{
  "num_hidden_layers": 12,
  "router_score": "softmax",
  "normalize_top_k": false,
  "routed_scale": 8.0,
  "balance_loss": 0.00219,
  "balance_bias": false,
  "init_std_router": 0.0111,
  "lr_router": 0.00352,
  "learning_rate": 0.00902,
  "beta1": 0.93,
  "max_seq_len": 1024,
  "dataset": "wikipedia_en"
}
Below are experts of layer 8 (counted from 0) of a mixture-of-experts language model. Rows are named router (the router's row for the expert), down (a neuron's output weights, with its number) and show model dimensions 0-191. Each number is 128 + 32 x the weight over its row's rms, rounded and kept within 0 to 255.
After each expert's rows: a language model's description of what the expert responds to. This comes from a sample of Wikipedia text that the model never trained on.

# expert 25
router [ 92 107  73 156 125  72 101 106 144 118 143 162  57 100 151 150 104 152  84 153  84 175 128 143  82 123  58 185  82 141 101 160 111 120 105 167 152 118 113 158 121 127  84  95 138 157 170 172 153  71 140 140  83  95 165  89 171  81 116 112  70 143 144 129 102  96 156 115  85 191 154 113 113  86  98 145 144 173 126 190 163 209 120 140 120 151  87  94 128  89  84 138 194 103  97 152  84 115  87 142 108 122 103  78 109 150 121 152 105 170  95 111 103 187 127 160  94  96  98 169 174  90  89 171 123 149 158 170  95 135  80 160 151 128 123 106  93 111 161 105 172  80 153 128  99 101 132 167 109 136  50  82 121 121 179 119 105 173 161 182  91  92 144 127 117 144 141 128 114 128 178 121 114 152 143  98 108 146 131 182 102 127  99 111 172 122 128  99 150  97 148 114]
down0 [ 99 171 120  89 138 148 154 175 113 147  86 131 133 142 106 175  86 178 171 102 107 177 116 148 170 119 140 131 157 176 109 177 111 150 107 126 165 141 133 130 119 127 154 133 143  53  93 115 174 125 164  76 158 129 156  97  82 166 161 167 194  96 116  79  75 138 204  87 188 112 180 144 151 115 161 112 185  77  93 165 129 109  73 112 169 151 161 106 142  71 101 178 163  80 144 149 142 158 128 107 108 145 104  84 151 115 135 155  78 108 141 141 101 119 157 115  66 133 116 157 112 153  98 188 114 140 127 112 155 144 182 110 148 136 151 208 107 131  79 105 125 170 100 142 124 126 149 136 130 114  99 124 139 127 163  82 117 134 166 170 161 146 131 124  60 168 101  91 142 124 138 115 180  94 138 160 148  45 183 134 123 132 144 196  80 123 157 133 160 115 129  79]
What it handles: Past participles after was, is, were, been, such as built, written, drawn, elected, designed, usually followed by by, to or in.

# expert 39
router [129 135 143 133 134 140 114 119 130 137 147 155 160  95 129 137 104  90 107 129 131  72 124 109 139 130  76 108  57  71  91 130 167 158 105 136  98 132 155 156 162 137 156  95 111 128 109 164 159 149 167 160 144 165 114 117 126 138  66 135 127 106  85  60 184 122 112 104 124  69 124  86 103 115 133  51  39 136 157 108 105 102  75 162  89 150 169 144 169 115  81 165 113  82 169 121 158 105 144 101 163 146 145  99 208 135 143 103  77 105 110 144 178 116 126  72  74 106  87  97  72 131 126 101 155 192 105 149 127 122  89  73 148 151 155  97 122 198  86 145 109 153  48 130  86 110 166  95  93 124 182 120 138 129 131 139 123 132 123 142 192 137 116 176 159 145 135 179 147  77 185 103 164 171 146 119 134 110 167 146 146  75 122 170  91 139 152 145 123  91  85 121]
down1 [121 133 139 125 150 144 118 101 153 118 118 119 128  85 104 154 147 115 126 223 129 148 123  99 147 141 109  77 158 158 113 159 167 170 158 126 107 117 173 163 171 155 151 153 121 115  84 106 128 116 184 114 187 124 109 205 160 129 158 115 134 147  99 117 159 157 178  71 118 154  96 131 124 165 168 205 100 163  88 209 106 107 100 153 180 153 134 158 122  85  92 109 155 144 143 121 158 111 159 121 122  99 136 101 124 121 126 118 117  93 114 121  76 153  98 157  62 106 188 134 172 101 171  68 116 149 141 131  92  71 189 159 118 140 101 176 103 167 175 112 141 123 135 129  69 116 113 143 155 137 112 156 110  97  79  99 117 188 131 122 104  85 165 114 130  90 156 157 106 157 154  73 124  58 151 150 176  73 151  98 156 205 129 141  85 178 164 141 181 124 181 138]
What it handles: Coordinators and list or contrast words joining phrases, mostly and, plus or, but, than, including, even, as well as.

# expert 11
router [ 92  91  96 162 115  86  83 120 133 144 134 184  66  92 156 150 100 158  80 135  84 178 132 152  95 122  38 179  69 139  91 153 118 106  97 157 157 105 110 161 130 130  88  91 152 166 177 156 136  89 150 143  84  98 147 110 174  69 108 109 107 184 103 157 128  92 170  92  83 181 158 121 116 106  99 158 148 183 123 180 148 203 122 132 108 134  82  80 142  84  91 144 153 113  94 155 114 105  79 150 102 149 147  90  97 153 108 171  92 143 106 118  92 184 117 155  96  95  94 148 154  90 121 147  99 137 170 159 107 142  62 166 147 124 112 103 108 112 175  91 163  57 162 150 102 121 137 163 111 162  58  90  83 125 183 120 125 160 131 153  98  88 141 115 133 123 127 106 118 132 172 110 118 139 145 102  95 160 114 185  92 141 119  98 147 134 126  87 180 110 137 120]
down0 [188 113 112  91 165 147 195  95 112 153 141 123 111  75 148 173 126 106  65  83  82  98  79 177 152 200  95 164 144 112 158 134 205 168 114 130 125  83 143 111 168 155 118  92 199  94 131 157 148 187 155 110 145 132  96 196 173 129 171  85 137 194 123 113  69 147 150 136  93 141 129  99  74  98 168 119 168 142 103  88 131 138  82 159 144 118  95 158 108  96 139 100 164 141 156 146  75 153 141 147 133 143  73 102 100 159 185 186 119 170 175 108  89 132 125 179 121  97 115 137 117 160 149 132 141 162  44 170 145 141 104 117 161 145 147 146  99 159 163 137 162 115  92 150 120 117 154 189 123 121 126 110 128 176 125  75 101 121 100  93 192 114 148 157 161 142 150 150 130  99 139 145 144 132 139  89 129 100 171 129 126 150 137  90 132 134 130  94 145  63  75 138]
What it handles: Tokens opening a name, heading, list item or table cell, such as first pieces of given names, year prefixes like 202, and The.

# expert 33
router [ 58 119 122 115  88 121 130 177  88  76  81 107 153 124 113 135 114 134 161 102  74 118  94 104 155 146 140 104 129 141  98  90 163 106  90 151 166  97 140 137  94  83 118 108  79 179 150  99 110 111 133 122 141 116 171 202 114  90 145 106 181 136  95 106  80 125 118 155 103  99 102 129 149 143 127 153 101 153  95 138  96 117 118  58 114 160 117 112 136  65 155 156 123 105  78 171 109  99 102 185 103 158 136 167 167  98 120 110 162 129 144 138 125 116 148 143 199 111 163 107 106 150 105 121  80 129 142 118 113 127 158 181 150 162 189  70  84  72  49 156  94 155 121  96 183 105 120 196 113 129 114  73 190  65  81 147 138 101 139 109 136 149 178  78 110  62 136 155 149 116 207 101 101  95 134 133 154 152 112 167 198 135 112 105  79 136 158 130 159 119 155 128]
down0 [132  93 139 135 130 102  82 103 114 164 142 173 128 142 115 122  87 140 158 155  99 161 172 107 150 144 144 153 183 129 160 116 113 135 126 132 146 155 143  86  75  99 110 170 129 172 115 147 157  81  71 110 153  91 155 129  67 122  97  83 130 113 116 121 159 100 118 111  91 150 112 109 138 134 126 109 133 185 121 113 148 144 121 127 151  91 168 121 146  93 129 109 145 115 167  87  58 119 126  39  99 133 126 137 163 107 197 116 167  95 119 126 133 235 170  98 179  60 134 103 166  46 116 100  88  52 112 179 129 153 110 121 166 161  97 116 111 173 114 162 136 116 130  88 174  98 134 155 161 153 119  65  99 102 166  89 114 169 135 146 133 101 106  66  88  80 183 150 126 144 147 125  99  92 118 181 166 171 144  99 133 133 147 107 153  52 129  75 145  80 167 107]
What it handles: Final digits of years after 201, 199, 202, plus day numbers in dates, such as 2013, 2004, November 9.

# expert 28
router [ 88  85  82 151 140  74  95 162 153 104 102 185 111  92 139 138  94 141  73 141  81 172 146 156  97 144  76 208  94 130 104 171 141  80  91 170 179 118 105 132 118 105 128 101 144 130 173 151 130  81 163 141  67  78 163 109 171  56  98 142  83 181 115 158 147  84 150 130 124 158 183 154 108  80  92 126 119 154  95 171 114 205 132 149 144 158 105  85 135  89 115 144 169 156 116 147 106 125  85 145 101 128 163 138 102 169 100 173  95 167 102 112  80 177 119 159 105  77 119 153 127 108 130 135  67 154 170 163 102 132  73 178 157 111 101 121 117 106 148  95 166  71 157 141  78 129 102 165 121 156  95  98 100 103 191 124 143 174 124 148  96 123 117 111 136 112 131  92 123 130 176 101 113 151 160 117  97 183 101 169 116 136  77 117 151 163 111  83 166 110 158 126]
down2 [133 155 132  79 138 107  53  60 114 164  73  91 125 112 118 119 170  66 150  50 178 160 128 157 149 131  94  52 115 137 137 119 104 158  94 112 104 120 152 153 143 133  91 124 103  99 116 135 174  87  43 173 125 114  89 100 113 116 139  87 142 114 150 145 130 151 112 159 124  93 158 128 160 116 112  97 149 172 163 211 113 101 127 138 140 120 141 127 143 115  98 123 164 109 205 136 113 154 105 139 150  91  64 145 172  94  89 125 103  67 170  71 137 142 130 120 101 104 127 118 109  85 102 161 124 113 129 111 145 144 152  62 120 174 111 170  76 104 104 223 162 177  81 161 135 146 150 141 117 121 109 146 115 106 130 107 153  81 121 120 119 139 107 130 164 124 156 141 139 167 140 184 153 107 130  86 172 135 170 140  81 175 216 135 112  91  66 138 156 119 163 140]
What it handles: Digit groups, commas, periods and spaces in the middle of long numbers, such as ISBN segments (978, 905), table figures, coordinates and route numbers.

# expert 17
router [115 134 141 154 106 123 153 130  86 156 188  54 151 120 174 141 107  77 126 109 105  60 130 151  75 172 113 105 144 151 112 181 154 143 113  88 132  91  82 127 174 149 164  87 178 117 153 152 159 123 138 121 117  73 116 116 144 125 147 119 177  70  63  96  96 112 147 150 139 140 140 131  88  85  90  99 140 136 188 153 164  67  86 170 119 117 124 166 148 168 107 129  93 114 169 100 110 121 106 133 104 145 173 128 158 152 177  79  92 109 114 190 102  62 132 148 122 105 107 141 136 148 145 200 121 136 159 123 107 124  86  79  87 182 105  87  88 146 130 118 119  80  90 137  96 149 183 128  71 161 119 128 153  98 152  98 103 131 101 151  91 160 142 164 176 189 109 222 138 109 138  87 147 169 159 107 106 188 185 102 125 121 113 136 141 162 163 133 107 180  99 138]
down1 [115 125  76 103 166 196 123 141 146  76  79  64  87 158 213 136  88 119 143 115  87 118  85 199 131  84 180  58  79 129 162 164 149  99 126  97 114 157  96 128 161 118 186 111 110 167 102 115 161  54 181 185 139 106 102 107 175 120 116 102  98 164  89 138 136 139 116 118 105 126  81 139  92 129  86 143 174 143 158 129  96  87 151 119 207  89 133 104 229 165 142 144 106  78  83 126 151 179 152 159 126 122 193 136  76 143 128 113 142 129 130  92 112 160 151  94 117 173 128 116 131 149 155 139  93  93 164 114 141  72 129  91 140 146 126 169 136 132 108 123  73 104 190 162 143 158 133 149 131 133 130 157  95 124 118 119  91  90 116 100  98 167 107  80 149 161 144 101 169 124 138 110 162 116 120 133 130 120  93 102 128  85 137 134 176 113 105 149 109 146  89 176]
What it handles: Main verbs and verb endings after to, he, and or who in biographies and plots, such as made, received, won, garners, expand.

# expert 35
router [ 91 130 120 144 108  88  92 142 126 130 136 167  69 129 133 162 108 154  77 125  62 171 175 168  75  93  51 183  67 143  82 183 142 102 129 156 162 105 124 147 152 115  88  99 165 190 137 129 164 108 154 172  80 113 140 116 163  64  97 122 124 147 129 132 149  84 130 102 138 177 160 154 104 102 109 169 139 176 135 168 157 192 130 143 116 142  97  98 156  93 118 154 194  95 112 190  92 100 106 163 118 146 144 106 125 163  95 153  93 129 115 117 110 173 113 132 105 104 132 149 146  96  85 164  92 165 174 143  97 108  74 157 142 139 103 100  94 103 172  94 158  82 142 165 119  79 136 174  62 161  66  89 120 106 150 124 130 201 132 170 108 102 157 102 134 103 104 136 138 138 181  99 107 154 181  98  94 143 125 144 102 143  91 101 189 138 141 112 166  94 159  95]
down0 [105 175 147 151 114  87 129 117  86 119  84 152  89 109 144 175  81 159 138 126 128  84 125 126 171 151 184 165 110 153 151 157 129 107 132 124 172  84 138 200 152 173 166 128 127 177 148 131 172 178 127 117  97 100 176 137 161 132 166  80 158  55  85 119 105 153  93 148 113 186 119 119 117 128 135 110 129 153  97 156 153 135 126 107  92 175 118 135 170 117 126 107 135 140 224 114 153  89 116 169 174 173 109 135 143 152  98 110 141 131  94 162 100 105 109 149 164 154 154 143 119 152 111 112 137 141 153 125  86 115  68 136  86 121 111 120  79 159 117 154 129 145  90 131 179 203 131 164 103  81 221  62 165 162 126 184 118 129 151 118  86 132 137 144 206 108 161 111 154 109 114 221 146 131 147 203 110  97 149 165 141 154  85 139 129 141 131 174 152 148  83 106]
What it handles: Object pronouns and adverbs closing a clause before a comma or period, such as him, themselves, again, as well, plus adverbs like Meanwhile.

# expert 43
router [160 138 104 123 156  80  98 188 170 141 114  88 114 144 140 147 122 165 106 165 147 154 139  74 114 103 218 136 153  75 155 123  91  94  74 160  82 147 139 131  85 149 109 141  95 156  97 149 139 164 173 119 116 142  99 151  79 124 148 106 144 139 109 144 109  95  93 138  80 136 130 132  97 160 133  78 131 132 165  61 101 133 204  59 133 128 187 111 151 139 145 164 103 101 155 119 107 100 133  95 155 132 129 120  59 168  73 177 114  91  91 150 127 151  77 115 178 119 134  84 129 119 147 106 124 165 139 173 102 146 148 189 164 140 107  97  66 101 151  88 135  99 219  57 193 126 152 153 138 107  96 136  72 174 111 122 142 117 106 142 141  72  68 132 151  69 101 113  58 128 125 131 133 107 142 130 187 135 117 156 149 114 131 107  83 175 162 127 136 106 137 123]
down0 [111 140 137 136 111 144 118 123 123  91 117 141 147 128 162 109 124 119 135 122 168 184 166 125 113  99 226 139  95 174 158 191 161  75 142 199 155 120 119 105 106 123 155 140 200  96 126 163 105  68 137 132 100 164 169  87 209 145  89 128 116 106 120 136  84 134 162 107 134 105 183 142 137 151 104 113  91 133 120 123 102  85 100 105 119 107 114  93 137  62 105 157 154 117 140 127 105 109 133 123 157 104 152 147 126 185 135 144 126 181 105  61 139 176 169 116 120 172 111 111 140 104 112 107  76 177 149 147 157 173 102 132 198 142 135 166 105  93 118 123 135 135 136 149 162 120  38  91 135 174  51 124 123 110 138 120 147 173 141 176 108 117 119 206 173  83 143 140  86 163  88 144 216 126 164 126 199 124  92 159 119 169  82 109 118  94 150 154 135 147 115 148]
What it handles: Single capital letters starting a word-piece-split surname or foreign name, mainly in sports rosters and lists, e.g. G-audio, C-vjetković, J-ovetić.

# expert 8
router [ 99 111  75 153 109  92  81 136 160 137 137 181  97  99 134 117  70 180  84 125 127 164 154 128  88 135  51 177  87 109  90 170 124 126  88 143 138  88  92 129 189 100 107 109 166 182 156 138 104  91 180 187  87 105 155 112 151  93  99 123 116 141  99 151 111  95 180  80  74 177 166 127 101  92 113 144 113 191  92 192 143 197 142 118  97 143 102  96 146 103  88 144 133 104 142 165  69 135 101 126 101 129 130  91  99 149 122 167  86 171 115 146  97 182 137 146  76  60 107 150 113 102 134 137 112 108 163 172 123 147  56 143 159 143 101 130 121 118 155  96 163  49 159 149 100 138 140 141  76 160  78  81 106 148 186 123 113 158 125 157  73  72 117 103 132  93 126 100 117 143 171 101 130 152 132  98 116 161 145 179 128 124 124 108 137 107 128  78 142 121 154 100]
down1 [ 98  91 133 127 133 176 101 139 115 117 126  96 152 152  68 173 137 133 147 134 103 173 147 144 149 109 137 175 147  83 197 140  95 148 121 104  99  48 107 145 131  96 179 177  85 116 126 116  58 137 150 132 109 107 139 117 157 169 181 120  80 150 137  62 136 109 187 144 128 104  64 124 165 101 100  48 122 142 132 146 137 125 149 134  72 126 107 134 106 189 171 108 143 120 163 150  94 107 135 148 107 111 176 154  91 156  75 153 145  99 138 118 143 159  90 122 166  72 153 152 122 143  84 122 143 166 148 131 129 135 143 192 148 109  99 145  18 170 137 223 133 115 110 141  90 101 116 146  77 146 155  76 158  82 121 146  94 229  87  93 115 144 188 127 119 129 126 156 157 110 112 157 134 101 118  86 158 139 167 136 132 139 136  91 135 146 134  97 145 104  86 146]
What it handles: Plus, minus and ± signs and dashes before goal differences and scores in sports league tables, plus aged, Won and Nominated.

# expert 58
router [138  76  77 144 128 112 223  80 122 124  78 118 153 106 105 161 145  84 169 125 113 123 111 170 115 169 254 154  82 138 118 118 141  75 109 145 142 138 154 102 157 148 190 173 175 158 140 124 118 145 176  91 137 107 116 154 132 114  69 105 174  78 122 166 149 117 129  89 152 136 104 112 114 180 123 135  98 111 116 133 103 173 172  69 161 110  78 104 157 167 106 120 140 109 106 142  94  83 128  78 107 132  97 117 164 136 104 131 158 113 126  72 116 105 140 105 181 174 168 157 145 130 160 125  74  96 104  70  97 170 120 177 161 158 117 105 157 167 114  93 113 128 148 137 157 143 150 143 185 104 128 116  77  74 113 127 188 122 160  92  94 164 134 141 139 195 127 114 142 162 103 133 116 123  84 117  49  82 128 194 108 115 112 110  71 138 110 105 135 123 129 131]
down0 [127  89 152 156 153 144 148  99 127 138 104 156 107 164 122 143 187 130 134 127 124 165  72 144 129 129 165 138 120 137  65 135 116 119 135 102 133  95 135 109 171 113 174 132 129 133 151 151 142 103 116 139 115 181 126 141 134 120 106 112 149 128 114 151 154 104  95 132 145 144 180 187 105  51 206  99 134 179 101 157  73 174 173 131 180 124 150 177 115  73 109 117 150 121 134 103 144  83 115 122 123 132  65 152 148 178  91 117 129 133 107 156 102 188 135  88 161 123 114 137 139 162 134  94 131 167 179  93 135 139 127 112 179 126 157 133  92 189 113 182 125 196 175 145 159 119 169  71 178 154  17 127 119 144 131 211 189 101  89 110 175 130 138 153 112 114 174  93  89  99  92 169 138 107 141 143  58 107 184 104  81 187 120 132 155 131 120 107  98 139 157  73]
What it handles: Short consonant-led word pieces, especially b, ab, p, in the middle of names and words, such as Sab-b-ath, Fris-b-ee, Lab-yr-inth.

# expert 23
router [ 99  99  74 160 124  90  88 118 132 150 138 178  73 106 140 144  97 158  86 139  83 176 160 154  91 138  47 174  81 157  83 161 124 119 102 151 153 105 113 149 142 110  85 106 155 161 165 155 139  92 156 144  77 100 163  89 162  81 109 123  90 156 112 148 124  90 162  92 108 180 163 123 109  95 100 144 147 187 143 181 135 191 115 140 121 153  86  99 139  81  99 153 178 110 104 174 101 128  77 160 101 136 135 102 108 155 128 166  70 157 110 106  99 202 123 152 104  93 105 150 147 100 105 154  96 149 177 185 113 146  69 177 133 128  99 113 102 115 179  92 156  51 154 142  97 112 136 170  98 166  67  81  96 118 177 115 118 173 149 167  90 100 155 114 139 126 108 103 125 135 191 102 123 156 142  94  97 168 117 164  97 136 103  96 159 132 125  84 161  94 149 122]
down0 [ 88 107 142 146 140  94 147 112 143  91 150 184 156 179 121 154 149 108 153 136 158 128 120 120 140  93 159 122 171 124 148 144 101 103 113 158 136 127 127 114  73 150  86  67 115  83  99 137 157 195 119 151 127 140  91 117  90 128 173  83 170 139 142 128 106 123 179 130 117 116 110  87 137 116 117 181  99 105 160 170 143 103 182 119  69 161  63 146 112 132 127 176  92  89 101 197 122  73 149 176 136  78 115 145 170 124  84 106  81 152 137  78 179 121 136 122 178 140 130 139 110  79 147 111 193 170 152 107 112 198 108 162 169 105 117 103 101 106 108 116  95 150 160 138 114 110 157 160 134  63 160  95 160 174 164  84 117  53  80 111 132 177 145 148 136 136 130 196  65 131 161  95 171 129 132 162  94 105 122 142 116 135  87  88 156 154 125  90 162  30 153 113]
What it handles: Year prefixes and digits in lists and tables, such as 199, 200, 201 before a year ending, plus decimals and some transliterated syllables.

# expert 6
router [147 169 169 146 113 114 178  99 111 166 178  95 125 122 118 102 131 163  89 171 138 143 177 119 104 113 167  98 172 132 127  97 143  71 103 179  75  67 156 136 113 149 116  91 139 107 118 155 153 119 101 172 139 112  91 131 141 117 135  63 155  81 152 166 129 125 157 117 131 200 118 132  90 114 184 186 146 145 157 137  65 161 115  96 106 173 153  73 111 172 137 164  98 126 137  88 141 108 109  93  99 118  92 141  64 116  96 178 111 163  83 122 132 160 107 161 155 129 125 162 101  98 135 162 107 157 166 131 177 151 108 166 120 153 151 140 167 103  98  71 115 118 189  99 171 141 123 137 133 164  87 123 127 136  87 128 102 172 146 154 153  93  55  72 136  64  97 127  89 167 129 180 161 145 179 175 148 155  81 154 155 131 161  77  98 182 188 157 107  77 163 128]
down0 [191 144 134 134 180 132 142 136 117  82 123 161 228 159 161  91 126 135 159 135 155 109 111 131 130 121 137 120  75 129 178 147 167 148 145 156 157 154 140 117  98 152 129  41 125 155 138 155 158 139 152  89  94 117 151 141 205  96 173 154 125 128  83 126  79 101 132 128  72 172 126 115 107 160 101 120 114  98 134  88 111 152 138 126  55 144 123 155  90 145  96 145  45 137 119  68 146 161 159 101 167 156 175 134 147  49 136 148 157  72 205 108 144 102  79 147 113  92 101 146 107 139 127 109 105  90  67 136 118 177 129 134 157 120  89 156  92 142 137  93 151 104  99 115 163 122 150 123  81  98 152 156 152 149 149  58 150  84 104 127 110 168 150 112 132 129 163 103 159  63 156 161 105 127 111 111  99 182 186 137 175 163  71 124  99 101 115 147 180 110 106  89]
What it handles: Inner and final pieces of Slavic, German, Finnish, Hungarian or Nordic words and names, such as ä, ić, sky, ov, en.

# expert 29
router [127 110  56 152  83 106 150 125 164 155 138 119  93 123 113 173 139  70 163 150 107 133  70 120 124 132 159  72 121 140 150 164 119  73 146 148 165 126 170 116 127 124 146  82 133 158  74 130 176 124 104 153 141 106 134 142 105 134 127  69 101  95 128 145 180 162  59 129 154 168 125 140 111 196 110 133 127 100  81  99  91 105 155 106 163 114  97 106 185 225 131 108  84  87  73  86 148  76 176 144 110 134 129 110  87 165  66 158  78 133  89 113  78 138 120 137 141 119 135 119  64 137 158  68 116 140  74 166  90 106 191 135 134 135  81 103 133 139 135 116  42 130 176 150 154 145 118 132 173 160 188 112 114  73 120 136 166  93 132 111 119 158 123 134 141 151 130 163 142 151  83 157 132 151  75  82 110 123 125 175 148 128 132  93 113 165 104 172 148  76 185 114]
down0 [155 123 186 143 121 127 122  94 145 158 125  75 137  92 149 111  72 137 177 118 147 122 159 130  78  90 132  78 131 189 107 166 154 167 149 191 108 141 123 149 124 133 166 139 114 118  80  67 115 159  83 145 115 110 153 139 129  93 160 165  97  85 161  89 103  87 113 131 142 126 112  99 122 105  57 145 156  75 117 156 138 158 111 120 156 140  55 182 162 144 134 203  99 154 114  79 153 123 152 110 119 100  71 128 140 143 144 105 156 172  84 158 144  96 144 129 122 128 151  95 164 139  79 131 147 135  68 159 239 158 132 160 147 117 115 145 106 111 117 128 161 111 142  48 110 120  64  93  74 149 177 137 140 138 147  70 110 188 107 137  78 110 148 128 152 140 128 139 175 100 130 114  96 142 102  68 158 130 168 156 143 177 168 132 174 173 186 141 144 107  79  85]
What it handles: Short letter pieces in the middle of compound or rare proper names and titles, such as boot-c-amp, Push-c-art, Kind-erg-arten, Bar-cl-ay.

# expert 26
router [108 104  86 151 116  95  78 134 125 159 142 178  73 108 140 147  99 143  86 145  80 180 144 170  84 133  39 183  60 167  85 164 114  94  96 155 149  99 106 171 127 116 100 104 150 163 166 141 129  95 162 159  76 117 146  97 168  71 116 109  84 158 103 152 134  87 166  93 105 161 167 114 120  88 107 150 141 180 131 178 128 198 106 128 116 147  88  93 145  84 109 142 173 125  96 154  97 103  81 177 128 138 131  99 119 146 121 153  97 143 111 100  96 197 118 162  77  80  87 161 143  85 110 151  92 139 183 172 120 117  91 171 145 131 104 108  95  92 165  95 152  67 152 141 101  97 118 163  92 174  67  94  91 130 184 120 106 183 152 156 105 102 156 106 141 113 109 109 125 141 187 101 128 138 145  82  98 165 115 159 107 131  95 103 151 133 133  82 159 101 145 112]
down0 [107 106 190 146 187 135 107  93 113  50  95 122 129 145 105  59 123 174 106 123 115 151 148 108 128 153 150 181  90 117 128 138 121  63 124  94 128 101 138 116 175 182 170 177 128 110  95 124 144 103 156  87 129 102 118 100  60 119 159 158 126 157 195 157 119 113  80 143 127 130 126 143 146  91 115 176 122 166  63 137 148 143 155 126 101  97 149  82  95  78 142 164 155 145 108 110  94 112  91  42 163  97 153 150 172 131  97 104 132  98 124  74 159 135 100 115 188  57 159 175  94 159 116 118 130  92 118 105 189 145 127 109 122 157  90  79 126 154 129 184 153 117 102 124 139 110 112 122 139 123 102 133 120 104 127 101  69 199 104 123  98 159 119 121 156 125  90  84  92 135 145 121 119 110  76  66 167  48 121 157 163 123 203 112  87 134 120  99  85 177 142 116]
What it handles: Single digits and blank cells in medal and statistics tables, like 0, 1, 2, plus adjectives such as other, major, various.

# expert 14
router [ 94 119  88 176  97 123  81 142 112 132 148 160  97 115 154 124  87 168  70 143  76 167 164 155  61 129  48 152  97 174 101 150 124 115  88 161 139  74 100 156 137 111 113 118 178 134 166 136 138 116 176 163  75  80 151  97 170  71 121 105 116 146  81 138  95  92 169 100 117 157 177 133 118  98 108 137 129 186 139 154 148 184 135 134 138 148  92 114 122 112  96 149 166 110 122 176  92 123 103 155 112 163 130 102 104 147 123 146  77 153  88 140  86 167 114 123 106  76 115 137 160  87 102 158  95 155 201 164 130 131  56 178 145 133  98 100  74  96 192  80 157  69 130 171 115 107 155 158  93 177  88  74 119 128 193 133 100 170 140 158 111 114 164 106 149 170 110 123 118 142 176 102 112 166 153  99  96 181 125 124 121 142  98  93 165 103 148  83 166 105 134 109]
down0 [112 125 101 138 149 152 131 142 129 112 120 121 192 122 125 112 102 131 116 100 155 122  77 116 124 110  95 111 157 114  83  77 105  84 125 164 173  98 104 109  52 159 150  59 120  66 175 125 124  62 144 135 141  69 154 123  84 116 121 219  80 126 147 181 120 124 139 154  97  84 172 153 127 136 105 130 131 124 148  99 200 161 125  98 130 147 110 171  86 122 123 109  69  42 185 127 102 139 137  80  43 121 116  63 120 116 164 104  94 125 130 117 148 116 142 180 138 109 122 129 108  98 140 127 127 181 138 113 108 144 131 167 133 114 147 119 113 102 140  92 161  88 134 136 144  63 174 151 130 108 103 196 136 100 108  81 151 148  60 142 114 142 145 120 191 122 141 127 163 167 150 108  78 173 140 135 140  87  93 105 106 103 126 180  47 152 172 198 148 109 123 120]
What it handles: Main verbs after to, can, not or a pronoun in plot summaries and biographies, such as bring, transform, save, purchased.

# expert 62
router [ 93 116  91 144 113  82  95 145 108 121 148 183  80 102 143 157  95 164  85 123  84 174 133 151  76 151  56 174  75 158  97 160 125  91 105 143 163  92  96 141 147 128  96 101 164 139 177 152 126  92 166 165  91 102 166  99 177  88 120 123  84 157  95 140 124  64 172 100 123 169 177 134 117 102  95 142 144 174 147 169 170 173 124 145 127 158  94 104 124 108 114 169 177  97 115 178  85 132 110 149 100 126 122  95 102 162 136 147  87 156  84  98  87 186 117 141  84  89 110 155 166 134 122 159 117 132 187 149 124 131  58 180 156 143  94 115  88 100 179  96 169  68 139 129  91 114 124 176 110 157  76  77  87  94 171 107 132 193 140 153  69 101 161  93 119 114  91 106 125 140 168 114 114 124 157 101 102 170 103 165 107 147  91 103 159 119 156  92 155 108 160 144]
down0 [181 126 142  79 124 144  80 111  91 112 105 163 175  41  90 127  99 109 121 121 163 106 194 110 124 106 150 148 179 134 145  55  72 170 128 209 123  87  83 152 103 114 153 103 135 132 117  98 157 183 147 108 139 135 149 136 116 152 106 109 134 131 151  88  70 177 115 158 104  71 146 148 158  84 109  94 100 165 135 137 123 122 154 142  92 155 128 181 197 116 125 112 116 141 119 100  29 129 105  92 145  69 177 155 118 143 131  89 145 136  84 171 127 109  62 155  92 131 156 140 128 102 114 149 148 100 128 134 102  67 118  83  61 130 110 151 110 156 102  92 130 146 136 118 119  93 175 168 149 137 136 116  97  79 168 129 101 144 126  88 172 106  87 137  89 107 118 137 140 131 128 130 130  83 154  98  25 119 106 170  93 193 134  81 136 121 160 118 166 145 149 154]
What it handles: Country names inside comma or pipe lists, plus blank cells and years in tables, such as Romania, Switzerland, TBA.

# expert 59
router [107 134 153 175 127  72 106 147 125 142 119 135 126 101 152 136 119 127 101 146 179 152  90 149 173  95 177 141 159  85 163 126 115  79  97 121  72 129 121 127 113 164 130  63 125 174 164 113 124 118 161 121 108  99 125 157  95  92 135  76 117 149  78 119 164  91  99 148 140 168 127  85 150 161  92  87 118 144 146  90 140 197 191  56 122 104  91 160 145 191 122  66 124 112 134 132 145  90 129  37 184 122 114 116  73 156 127 130 142 111 118  96 179 170 133 141 138  76 182  94 127  98 172  99 112 143 136 187  82 165 124 197 159 105 115 151  84  96 132 140 104 116 168 113 192 166 119 127 154 150  94 124  78 120 177 131 156  62 110  83 122 144 130 114 152 150 106 125  60 149 128 175  77 138  79 117 112 151 164 179 124 130 116 119  81 197  98  99 136 113 104 120]
down0 [169  83 163 113 124 101 166 144 161 186 124 112 109  72 137 112 117 177 118 145 133 199 165 144 118 133 197 145 153 132 124 145 171 164 151 132 133  81 103 115 177 117 107 108 136 135 162 103 132  80 182 193 144 162 113  62 149 159 139 140 108  71 135 122 153  80 137 191 121 111 160 151 126 181 156 181  80 196 186 153 105 125 104 150 137 124 145  97 108 131 134 139 124 175 134 129 134  88 107  97  83 129 134 158 135  89 107 141 120 156 158 116  88 181 116 105 114 153 119 134 142  99  84  86 115 121 144 120 111 165 155 119 162 110 141 117 123 132 157  57  98  53 106 143 163 106  91  17 133  95  62 153 117 135 189 108 103 131 122  95  95  99  53  48 142 133 118 192 138 108 102 135 112 124 163 128 159 126 104  94 113 183 127 121 126 145 123 121 117  63 157 149]
What it handles: Single capital letters or first letter pieces starting a name or quoted title, often after Mc, quote marks or headings, such as Mc-H-ugh, L-ose.